Below are experts of layer 7 (counted from 0) of a mixture-of-experts language model. Rows are named router (the router's row for the expert), gate (a neuron's input weights, with its number), up (a neuron's input weights, with its number) and show model dimensions 0-95. Each number is 128 + 32 x the weight over its row's rms, rounded and kept within 0 to 255.
After each expert's rows: "comes after" lists some tokens at least twice as common just before its tokens as in all text. This comes from a sample of Wikipedia text that the model never trained on. Tokens count by the router's weight.

# expert 16
router [194 129 137 148  71  94 128 110 146 155  86 166 139 157 121 132 122 164 181 151 160 104 142  78 120 131 171  98 183 141 209 102  70  80 171 146 118 162 156 187 118 173 124 166 160 172  93 194 165 157 133 153  89 124 141 140 179 127  89 133 114 105 173 125 111 144 121 134 100 176 121 117  91 138  98 152 107 101 145 125  71 159 144 155 172 112  83 116 128 102 126 155 171 137 132  75]
gate1 [ 74 137  93 172 156  98 151 125 135 118  86  80 105 116  74 110 113 128 162 117 140  82  91 131 144 160 110 137 149 130 122 155 141 166 167 103  62 165 182 128  81 150 180 120 159 143  96 102 119 137 144  87  86  96 179 133 148 172  99  94 126 103  68  71  91 128  92 167  57  93 122 162  82 153 152 155 104 147 138  79 143  87 138 129 139 131  46 154 150 144 129  89 113 176 136 115]
up1 [113 146 185 121 114  91 109 160 185 161 182 152 130 161 129 112  62 115 106  70 165 123 151 145 139  62 152 126  97 101 171 100  62 123 184 139 160 145 173 147 120  96 151 106 126  82  95 170  90 139 176  90 118 187 138  79 102 131 166 150 105 104 140 111 119 101 149 107 176 145 172 184 175  99  93 135 121 115 145 119 171 151 165 101 172 176 114 142 127 125 171 134 144 122 150 177]
gate2 [136 102 165  76 143 125 113 106 111 161 149 139 102 177 177  84  99 108 143 119 154 113 128  69  92 183 201 114 130 139 148 130  88 100 135  80 159 124 162 189 119 135 156 111 140 147  94 164  82  90 124 120  94 143 105 116 128 114 121 102 129 168 185  88  92 136 156 170  99 154 115 166 175 100 102  98 118 119 118 123 101  62 139  49 109 187  93  76  94 121 175 105 171 139  89 141]
up2 [121  97 144 122 106 137 136 119 112 160 103 140  82 138 110 199 167 147  92 179 160  99 180 148 164 150 125 137  94 131  95 138 151 117 108  84  84 170 117 113 126 177 156 146 102 112 153 132 191 116 144 108 141 174  93 137 146 134  95 127 129 197  72 108 135 141 117 145 158 121 116  92 189 165 158  54  64 119 132 173 172  85 133 154 144  73 152 152 109 144  91 170 180 164 136 192]
comes after: "1", "2", ",", " in", " of", " of the"

# expert 19
router [118 139 120  93  77 124 115 100  62 166 135  42  72 135 154  82 137 117 135  99 151 116 123 140 135  94 135 116 193  85  93  99 130 130  81  82 155 136 160 118  77 160  93 152 182 115  99 120  86  78 175 136 115 159  68  80 119 126 160 105 110 133 173 184 123 105  69 122 122 133 150  85 115 128  92  89 153 130 140  76 137 136 168 113 166 177 190 137 101 159 128  91 104 126 128 116]
gate1 [162  84 177  90  79 203 136 185  96 100 174  88 134  82 102  99  92 138 130 115  83 164 118 100 165 119  75 178 142 118 120 158 183 139 152  77  97 170 115 140 129 112 112 116 129 137  87  81 124 134 188 107 101 173 113 107 167 113 163 144 127 170 128 156 108  98 133 152 132 118  69 133  88  95 125 144  85 120 124 133 164 148 136  80 154 155 125 143 122 161 154  51 149 118 161  63]
up1 [115  61 141 146 121  78  93  91 171 177  94  95 104 106 112 116  98 106 133 137 164  81  74 142 147 133 140 137 174 111 209 130  90 160 177 141 128 153 122 131 163 118 146 117  96  30 130 118 124 136 157 119 142 127 195 162 106 106  93 210 138  97 128  91 109 179 128 123 142 124 123 137 157  96 123  64  91 158 124 125 136 134 129 193 134 162  63 124 104 105 138  76 138 139 138 142]
gate2 [ 89 132 145  98 110 122 176 118 107 121 139 134 121  74 160  89 187 150 107 106 215 127  86 180 129 137 122 158 183  90 124 163  81 152 114 102 135 148  84 101 131 109 154  90 140  92  89 113 130 118 130 163 142 140  68 101 161 188 110 126 106 120  96 174 153  83 145  99 152 108  84 160  58  90  93 133 116 221 106 114 142 116 162 136 149 132 133 172 118 165 171  88 148 161 125  96]
up2 [132 145  91  91  75 103 157 117 102 133 155 123 176 132 154 111 153  91 145 183 160 152 120 128 128 134 215 124 171 120 108 117  91 152 130 178 173  79 152 149 120  79 188 103  97 142 104 202  63 176  95 166 175 154 145 134 132 162  98 125 161  74 181 149 159 148  70 147 106 130  87  79 109 121 117  57 142 136 125 142 176 114 130 138 127  88 121  91 115 127 125 122 131 134 149 166]
comes after: "\n", "\n\n", "-", "- Years: Team /", " / ", "Career"

# expert 5
router [156 122  92  53 123  91  88 161 114 144 150 110 143 114  75 116  88 173  92 107 180 122 129 116 163  85 151  96 188 138 100 101 178 106 122 109 113  97 124 136 139 126  92 117 215  69 153 159 176  58 152 137 176 103 130 117 166  78 140 111 132 142 139 178 112 162 153 168  85  87  94 165 109 150 128 124  44 156 143 101  94 152 130 104 114 141 122  95 123 124 105  85 123 153 135 114]
gate1 [129 116 137 129 135 191 143 128 176 125  99 124 156 186 113 109 100 103 143  83  86 117 164 105 166  78 156 119 152 113 100 127  97 115 144 105 103 113 118  89 133 149 126 121 161 112 193 170 126 126 114 129 173  73  94  68 201 100 100 173 116 163 115 215 163 131 203 145 145  96 121 156 187 102 128 173  99 139 116  83  94 141 112 119 169 142 112 136 134 119 127 105 131  91 215 123]
up1 [158 119 157 155 115 146  78 127 109 137 167 122  92 167 121 189 151 138 170 152 101  90  98 117 139 144 159 157 120  94 128 122  38 158 138 157 148 180 154 158  83 110 138 127 110 142  64  89 111 140 123 117 130 168 182 105  67 145 149 142  91 102  99  80 110 149 104  92 133 137  70 168  30 112  92  73 171  93 156 128 103  87 121 139 148 140  96 123 132 147 174 168 139 134  88 141]
gate2 [102 109 223  77 155 138 133 129 145  94 153 151 131 125 192 135  58 142 165 146 180 170 149  83 111 137 140  89 101 129 146 118 135 127 134  96 119 155  68  89 126 152 121 146 106 158 101 137 190 122  92 200 143  93 128 107 142 134 121 117 111 113 131 144 129 136 150 115 173 124  94 186 110 136 155 151 160 156 141 177 134 136  81  63 127 130 161 144 142 199  84 111  95 130  57  78]
up2 [119 125  71 112 142 106 144 123 121 137  76 117 165  86 161  67  74 122 145 127 168 140  67 124 145 147 117 108 118  62 152 115 125 108 129 113 120  11 176 162 144 140 139 128 142 173 119 104 132 154 100  77 101 134  95  80  53 164 113 108 143 124 100 148  98 120 114 134 138 108  97 113 183 137 103 179 121 139 138 130 143 127 179 106 142 169 105 180 111  95 120 200 141 130 172  73]
comes after: "0", "3", "1", "6", "4", "7"

# expert 7
router [173  99 115 160 137 133 150  97  83 160 146 138 140 112 148  95 118 153  87 120 198 133 120  57  70  84 101  60  92  83 161  87 169  92 113 155 132 110 123 150 149 139 131 135 114 121  63 101  86 127 188 108 173 103 119 134  94 164 176 124 139 116 106 181  84 183 152 141 146 135 123 114  79 110  95 108  82 160 125 104 140 107 159 155 106 106 176  76 145 156 143  85  72 106 109 156]
gate1 [ 66 128 122 147 150  78 115  81 193 109 179 144 139 132 181 180 123 128 112 155 159 123 145  84  95 152  75 114  94  77  75  94 128  95 173 178 131 134 123 150 135 159  87 126 163 123 168 120 168 109 124 166 218  80 127 110 114 134  99 121 172 153 123 127 181 166 111 194  83 161 172 148  75  84 131 144  87 130 127 127 110 127 118 138 103 123 186 110 136 143 129 140 123  83 133  95]
up1 [ 64 119 168  84 144 102 138 148 143 153 196 116 118 148 145 131 204 140 134 110 116 123 118 166 106 126  83  95 173 184  81  59 123 153  89 135 101 102  93 103 129 101  74 136 177  77 100 150 119  91 102 131 107  60 134  81 131 139 188 112 153 136 122 195 141 137 167  90 141 161 110  88  64 113 121 113 110 157 154  71 120 139 105 108  77 142 143 128 114 154 153 122  93 148 109  92]
gate2 [121 159  89 124 125 130 130 122 108 185 149  97 152 198 178  98 138 122  83 131 110  91 129 169  91 129 107 142 212 152 142 154  89 180 112  93 145 103 110 120 165 104  85 176 189 133 146  92  99 138 145 137 144 145 112 164 138 176 156 198 109 104 204 176 161 150 127 159  92 111 100 135  68 131  73 132 100 102 120 120 135 163 126 154 113  77 126  97 147 115 129  62 168  95 134 139]
up2 [ 65  53 151 115 109  91 127 126 154 111 116 167  90  82 114  89 120 123 132 119 113 124 107  71  54 137 121  99 128  93 174  46 128  95 115  53 160 143 161 129 123 142 145 180 168 158 118 178 125  83 115 131 100 130 155 151 130 159 139 137 184 133 157 112  99  75 158 149 182  65 122 144 163 143 120 200 149  90 173  94 177 114 131 121  95 115 150 106 140 123 150 134 154 122 113 138]
comes after: "\n\n", ".", " =", " |", " JP", "=="

# expert 29
router [142 144  45 151  91 151 156 109 122 107 168 148 171 144 158 132 152 149  97  88 121 121 153 153 136  86  96 121 140 133 143 100 117 117  90 162  80 167  93  74 121 130  85 203 191 191 104 127 159  71 104 136 155 132 105  96  89 107  79 158 137 129 169 108 151  98 163 183 165 153 117 138 123 132 136  89 167 131 158 161 136 163  84  97 147 116 181  94 125 148  79 169 124 130  99 193]
gate1 [ 90 161 114 138 144 135 193 150 107  85  80 151 122 165  82  90 118 166  99 123  85 147  76 112 108 112 148 182 124 126 121  74 102 117 129 143 128  61 195 164 121 152  83 113 154 142 143 137 138  93  90  86 117 107  89 151 132 134  87 109 140 138  93  74 184 158 108 177 196 125  91 167 132 138 112 113 162 123 150 188 120 158 175 150 168 142 153 108 191 158  96  92 105 100 154  95]
up1 [177 105 200 152 192 147 122 127 101 133 181  74 111 101 119 119 152  86 143 178 100 104 160 141  88  63 126 113  88 146  99 154 146  66 187 130 146 199 140  61 163 102 169 125 163 183 164 119  89 123 161 141  82 122 121 156 118 176 160 136 110 130 107 101 131 151 140 138  96 135 114  96 101 124 153 138 117  88  88  99 127 115 122 164 119 176 112 186  74 103 101 155 123  97 111 143]
gate2 [126 172 160 175 155 128  81 216 140  82 148 156 155 152 119 129 134  85  85 116 165  99 101 142 143  65 160 136 177 140  98 154  49 136 101 134 115 136 103 101 120  86  98  83 145 127 136 115 117 163 112 118 107 118 146 113  80 132  77  77 106 130 161 161 162 105 114 137 145  97 128 182 129 151 122 135 142 177 120 192 148 196 111 171 108  87 122 132 137 122 139 112  63 121 149 205]
up2 [131 165 131 119  90 121 139 117  85 185  70 138 131  97 190 121 128 164  72 161 143 166 156 155 146 118 134  85  87 117 131 150 131  60 180 138 109  82 149  58 144  72 113 121  75 150 122 141 149 167  77 114  97 147 135 166 121 163 122 112  97 150 140 163 179  31 110  62 114 136 143 131 154 129 110 140 162 103 107 127 130 117 143 101  69 173 133 126 170 134 129 104 151 145  69 124]
comes after: "\n\n", "\n", ".", " (", "\" (", " \""

# expert 22
router [ 69 100 158 124 120  98 144 143 121  99 118 122 111 108 105 137 125 188 117  67 103 162 121 117 134 194 121  91 175  99 138 115  85  98  92 130 158 124 126 105 129  98 102 103  81 137 116 104 168 210 173 127 102 124 129 128  59 138 125 177 179 108  90 144 172  96 118 207 157  70 142 132 161 131 169  93 155 117 129 159 152 153 144 153  90 144 176 186 128 130 128 137 158  44 136 123]
gate1 [ 82 165  76  68 189 164 153  80 116 105 150 110 113 188 131  82 137 129 125 135  88 116 132 108 135 160 142 157 155 152 117  75 156 145 161 100 117 109 153 100 161 146  87 141 106 108  86 102 105 139 142 136  46 157 101 120  92 196 107  89 147 163  97 154 157 165 124 161 143 131 129 132 158 156 139 110  76 142 132 144 190 158 141 188 103 122 204 135 158 123 201 140 156  87 135 124]
up1 [ 74  76  90 149 124 160 170 168 190 139 105 117 111 170 101 129 155 155 113 133 104 152 181 129 197 102 115 123 175 117 153 100 141 179 133 124 115 116 162 184 144  63 149 139 131 162 110 109 140 128 163 177 185 100 107 171 131 185 117 162  64 157 137 107 162 154 134 172 131 173 171 158  92 127 140 123 119 168 165 126 174 138 156 173 124 109 111 114 195 106 182 108 159 115 157 114]
gate2 [124 144 141 103  94 130  84 112 141 125 155 127  85 133  91 135 158 118 152  88 106 140 106 115  84 175 157  64 148 127 117  60 140 172 171 114  92 154 150  87 165 186 121  69  92 132 150 134 145 146 144  98 163 107 134 155 134 112 108 134  90 144 114 119  82 125  47 177 174  50  82 131 161 112 135 134 118 180 148  60 110 110  98 142  89 140 159  90 153 198 149 125 100 137 144 176]
up2 [127 120 131 137 103 172 190 174  73 126 138 103 107 114  76  74  86  96 135  92 103 156 131 146 114  79 150 120 111 124 110  96 138 117 135 157 140  98 210 145  72 111  71 124 162 186 120 106 143 110 117 131 125 122 143 176  95 189  90  76  89 133 185 165 126 150 182 119 128 207 169 118 123 127  98 144 107  90 122 132 134 116  98  53 103 140  87 125 137  97 115 165 154 122 100 169]
comes after: "\n", "\n\n", " non", "ac", "-and", " three"

# expert 43
router [148 111 104 146 126 149 148 131 196 144 174 155 147  85  76 112 137 179 193 140 161  93 134 119 163 112 113 102 106 163 174 166 117 120 140 126 101 127 163 161 117 100 114 124 152 162 135 160 140 148 109 155 113  79 105 102 192 154 141 185 157 132 149  90 127 144 170 144 132 185 165 134 114  37 114  97 145  79 203  85 126 170 131 122 171 106  50 151 104 158 107 141 154 131 110  90]
gate1 [ 87  85 106 110 136 175  96 181 152 184 123 136  99 135 159 158 199 140 141 188 175  95 166 105 135 130 122 114 109 164 111 115  95 149  98 142  57 164 138  74 164 108 129  66 115  62  51 123  75 130 105 176 114  93 170 130  96 133 153 173 176 147 109 114 143  78 133 132 133 143 130 124 114 143 137 159 128 102 118 107 111 115 125 135  76 121 137 138 219 157 106 136 142 102 137  93]
up1 [165 101 151 129 133 153 148  76 107 142  93 149 142 116  82 113 102 149 107 155 164 129 113 151  93 120 190 180  82  73 135 114 130 111 124 104 136 100 152 111 146 124 118 163  97 131 154 119 101 134 172 140 128 133  36 131  83 110  74 144 126  99  64  88 125 118 179 197  88  93 113  87 162 183 127 154  75 155  79 120 180 114 152 127 189 120 145 108 148  95  98 122  52 133 100 122]
gate2 [137 146 108  55 134  90 101 124 105 164 162 125  47 111 108 162 134  86 105 151 126 174 119 117 107  83 158 152 185 135 144 155 124 118 127 110 121 154  64 162 132  68 130 109 183 141  93 143  90 118 115  76 136 172 109 133  99 121 165 155 156 118 105 134 139 114  86 100  76 112 128 156 111 124 118  87 117 158 180  37 152  97  74  61 157 124 141 116 100 154 178 100 103  87 155 145]
up2 [ 90 103 177 142 125  98 106 104  73 171 103 111 136 116 117 111 160 127 141 139 115 100 149 129 158 185 162 109 160 143 161  82 131 149  73  77 150 188 110 171  94 121  99 166  95 187  82 113 127 144 137 178 176 118  96 103 192 138 155 116  93 139  89 110  93 177  92  71 129 128 122 155 148 126 113 135 101 109 117  68 123  67 158  83 168 109 195 136 157 102 147  63 135 149 132 112]
comes after: "2", "1", " ", "| ", "–", " | "

# expert 45
router [114 203 135 166 139  62 135  64 120 164 130 151 119 165 113 129  91 144 142  92  94 132 109 170 136  84 137 136 143 124 213 139 105  55  98 137 116 166 182 101 140 144 128 137 151 169 102 137 181 122 131 151 133 174 120  85 129  96 114  87 129 144 185 130  96 107 120 185 129 185 146 101 116 106 137 126 106 103 173 101 156 155 133 134 127 187 111 143 110  45  78 167 121 170 149 105]
gate0 [103 169  95 176 133 104  78 130 162 133 161 143 129 176 152  83 133 111 108 146  87 140 130 171 131  81 142  99 114  82 176 116 115  90 161 107 162 128 143 110 148 121 170 168 127  62 165 102 146 105 113 157 148 100 148 132 167 124 163 144  42 188  85 107 133 143 105 166 153 158 120 128  75  69 107 141 113 145 145 132 113 133 181 102 125 202 122 172 124 110 116  94 115 175 198  74]
up0 [117 168 115  97 143  80 175 166  82  58 140 135 132  95 152 142 109 117 135 111 154 158 149 109 135 160  98  63  44 115 140 109 156  84 144 202 102  97 116  99 106 201 144 115  93 161 161 101 119 132 157  87  82  91 124 128 103 100 113 112 156 109 124 154  72 114 165 190  74  96  98 129 112 125 136 109 122 142  75 104  89 157 167 132 118  86 109  75  90 140 105  88 152 118 125 151]
gate1 [116 135 147  99 157 149 127 143 177  91 131 200  98 116  29 100  88 119 114 128 139 126 129 107 124 139 160 132 116 156 178 140  94  98 154 126 105 140 111 169  66 153 158 147 154  95 160 138 149 149 113 155 138 152 135  61 108 170 130 135 180 144 140  94 143 144 152 193 113 196 105 114 149  74 147 112 146 136 171  62 181 165 163 116  99 132 136 168 152  95 141 103 168 145 153 205]
up1 [ 91  49 132 157 133 172 146  92 135 101 137 141 113 151 138 104 122 154 123 158  63  98 177  67 120 122 160  86 151 148 120 117 130 142 107 159  77 145  87  82 168 113 110  92 160 165 132 123 142  73 111 139 211 114 162 212 126 170  87  90 139  95 122 153 108 138 164 131 167 161 116 109 120 129 188 106 114 126  96 138 172 113 177 140 114  74 146  79  89 103 116 107 154 103 151  88]
comes after: " | ", " (", ") | ", "; ", " ", ":"

# expert 18
router [131 124 114 135 130 120 142  95 134 160 111  52  98 102 145  89 190 111 136 130 103 125 176 116 120 143 114 110 165 138 163 121 133  85  98  97 161 188 112  95  57 132 159  60 179 124 100 145 152  77  69 151 159  90 100 111 120 108 115  83 136  92 169 141 150  95 148 126 109 137 145  64 163 106 121  80  88  76 163 115 149  93 185  98 121 184  83  67 122  91 138 114  96 135 131 149]
gate1 [192  61  83  97 156 123 106 177 107  91 128 140 127 110 137  68 160  99 134 144 170 122 119 109 103 144 170 163 185 139 145 141 120  96 119  84  85 142 134 118  36 135 176 111 157  68 139 152 168 126  53 118  96 150 142 130 181 117 127  44 148 145 167 133 129 104 128 163  93  92 167 122 171 139  83 151 128 119 143 164 132 102 103 133 131  87  90  82 112 165 116 108 117 157 113 145]
up1 [197 185 175 124 116 137 116 116  51 113 151 149 161 193  83 130 131  57 151 110 117 104  92 135 170 204 147 101 125 141 129 157 173 157 111 136 171 120 120  86 137 142  87 165 138 155  99 115 129 165 126 144 169 110 179 164  90 188  83 136  92 134 125 147 139 125 123 150  96 101 120 107 111  93 143 131 147 144 133 190  84 138  92  66  94 107  93 178 120 105 145 151 101 116 116 186]
gate2 [183 151 124 146 152 224  45 171 146 163  89  72 131 145 106  82 135 107 114 135 127 106 145 147 137 107 140 159 143 163 113  86 184 186 160 113 175 135  62  83 135 110 133  75 155 105 159 155 142 117 132 142 100 147  92  70 106 153 149 160 131 102 104 147 149 119 135 121  68 165 138 129 143 118 121 143 106 135 133 150 137 154 120 181 106 114 162  78 115  98 156  45 142 166  95 118]
up2 [108  81 107 109 118  80 150  94 125 141 179 137 138 105 127 116 161 118 131  83 125 141 116 103 164 157 208 134 105 111 100 110 117 125  79 110 128 130 111  83 160 101 104 198 111  73  86 152 110 112 153 130 120 169 148 126 154 152 132 125 110 108 232 121 117 120 142 146 103 108 179 147 188 118 108 156 109 108  76 121 197  81 118 132 142  86 152 150  97  78  71  96 201  94 121 103]
comes after: " | ", "| ", "\n", "|", "; ", "–"

# expert 13
router [ 95  64 120  83  77  98 161 154 104 153 115 159 135 167 104 147 137 136  72  80  70 177 159 102 145 125 153 100  71 110 163 170 187 108  91 119 131  89 115 142  87 100  93 114 154 116 156 116  75 106 147  62 133 135  97  96 170 134 176 156  94 109 120 181 152 103 169 119 148 100 102 135  85 101 150 142 128 124 120 102 147 164 101 147 106 180 105  87 192  87 106 108  90 173 146 131]
gate1 [158 171 153  96 177 165 134 177 128 100  85 123  75  95 128 108 107 112 128 126  99 168 111  82 104  98 144 111  75 150 146 140 187 110 106 121  91 127 106 159 158  99  94 102 186 129 154  72  89 131 131  91 122 148 128 185 205 123 144 177 116  83 123 107 123 137 134 144 146  98  71 163 127 145 139 169 128 157 176 136 177 164 125 114  68 148 113 127 185  82 156 117 135 181 137 198]
up1 [121 112 102 136 100  77 139  49 137 125 142 103 131 102 129 111 138 183  61 150 106 144 160 135 127  79 137 102 142 122 156 137 100 146 193 162 134 153 154 144 107 120  78 164 173  83  79 101 178 158 153 128  89 160 164 175 147  96 147  80  95 189 107 124 142 119 216 174 132 125  83  84 144 153 163 159 179 125 111 119  69 165 148 110 124 126 101 157 104 123 174 108 105 119 112 158]
gate2 [137 134 133 175 132 140 147 168  86 147 148  70 178 119 123 134  70 144  96 181 113 145 145 160  73  87 125 106 156 149 150 149 162 136 130 128 128 158 128 147 167 110 135  77  96 107 149  98 104 109 200 139 156 140 158 116  97 159  34 147 112 166 157  78 142  51 130 119 143 149  98 127  80 119 106 105 114 164 191 110  91 120 109 168 175 176 108  84 143 181 131 138 156 131 134 183]
up2 [189 155 117  85 117 120 156 148  92 156 109 111  98 137  98  80 114 133  77 142 136 110 162 120 142 145 109 136  97 107  99 106 100 157 164 114  59 147 169 106 188 152  95 118 131 139 100 155  51 132 114 103  79 125 160 119 179  72 124 109 127  67 110 123 123 190 143 169 150  95 122 105 159 112  72  77 134  96  83 123 184 172 123 149 113 191 143 116 116  74 173 168 139 103  98  96]
comes after: "0", "1", "3", "6", "4", "2"

# expert 26
router [129 110 127 142 154 107 113 100  69 173 156 144 144 139 117  76 143 165 110 126 118 152 142  96 143 119  95 154 139  81 198 121 127 110 131 176 168  88 113  87  83 137 107  79 151 117  81 108 162 132 121 123 185  91 107 125 133  77 136  73 115  84 114 169 101 137  57 108 112  71 168 104 101 164  77 184 169  84 147 113 110 120 113  56 108  99 109 124 114  90 174 123 159 133  58 130]
gate0 [138 162 119  47 119 136  90 197 143 156 140 139 172 124 134 127 143 123  64  96 130 107 101  70 101 183 103 145 115 119 103 153 127  92 147 189 104 149 105  96  98 158  90 143 142  93  57 142 155  94 116 124 184 151 134 110 151 100 112 128  83 125 174 155 139 124  30  94 126 134 137 121 148 172  66 172 167 164 156 122 161  98 185 121 102 100 145 123 154 100 142  96 151 101 148 135]
up0 [131 125 151 140 118 129 119 105 109  99 135  98  99 158  91 172 199  55 154 126 183 105 104 165 101  80 173 121 102  85 159 111 174 120 179  73 156  96 115 119 129 147 136 184 144 120 145 159 110 115 138 137 169 136 167 180 138 117 160 159 140 103 122 113 137  19  98 159 164  88 111  85 117 113 153  91 154  76 116 113 150  97 120 125 150  85  92 145 176  80 111 175 126 166 123 150]
gate1 [148  91 116 103 112 131 154 137 127 143 182 137 157 148  55  87 181  42 120 179 121 139 186 123 146 132 130 121 160  58 162 156 184 122 174 159 140  96  91 114 151 166 166  91 115  77 130 138  94 141  70 155 133 104 144 121 167  69 138 122 141 191  94 107 141 153 100 122 143 119 129 112 108 180 163 140 132 170 144 152 140  92 125  64 157 141 102  80 141 172 103 125 151 104  87 148]
up1 [127  73 127 105 115 139 122  92 139 144 176 110 131 163 199 161 168 131 122 120 151 156 144 163 139 160 134 199  98 101  61 157  95 170 125 150 137  87 142 104 161 145 125 169 156 154 178 120 124  96 142 161 112 108  67 128  88 187 122 153 172 154 155 159 152 118 110 158  92 181 128 125 103 176 125 206 123 196 120 114  83 128 102 157  99 105 154 119  89 166 109 145  82 191 134 131]
comes after: "\n", " |", "\n\n", "|", " |  |", "C"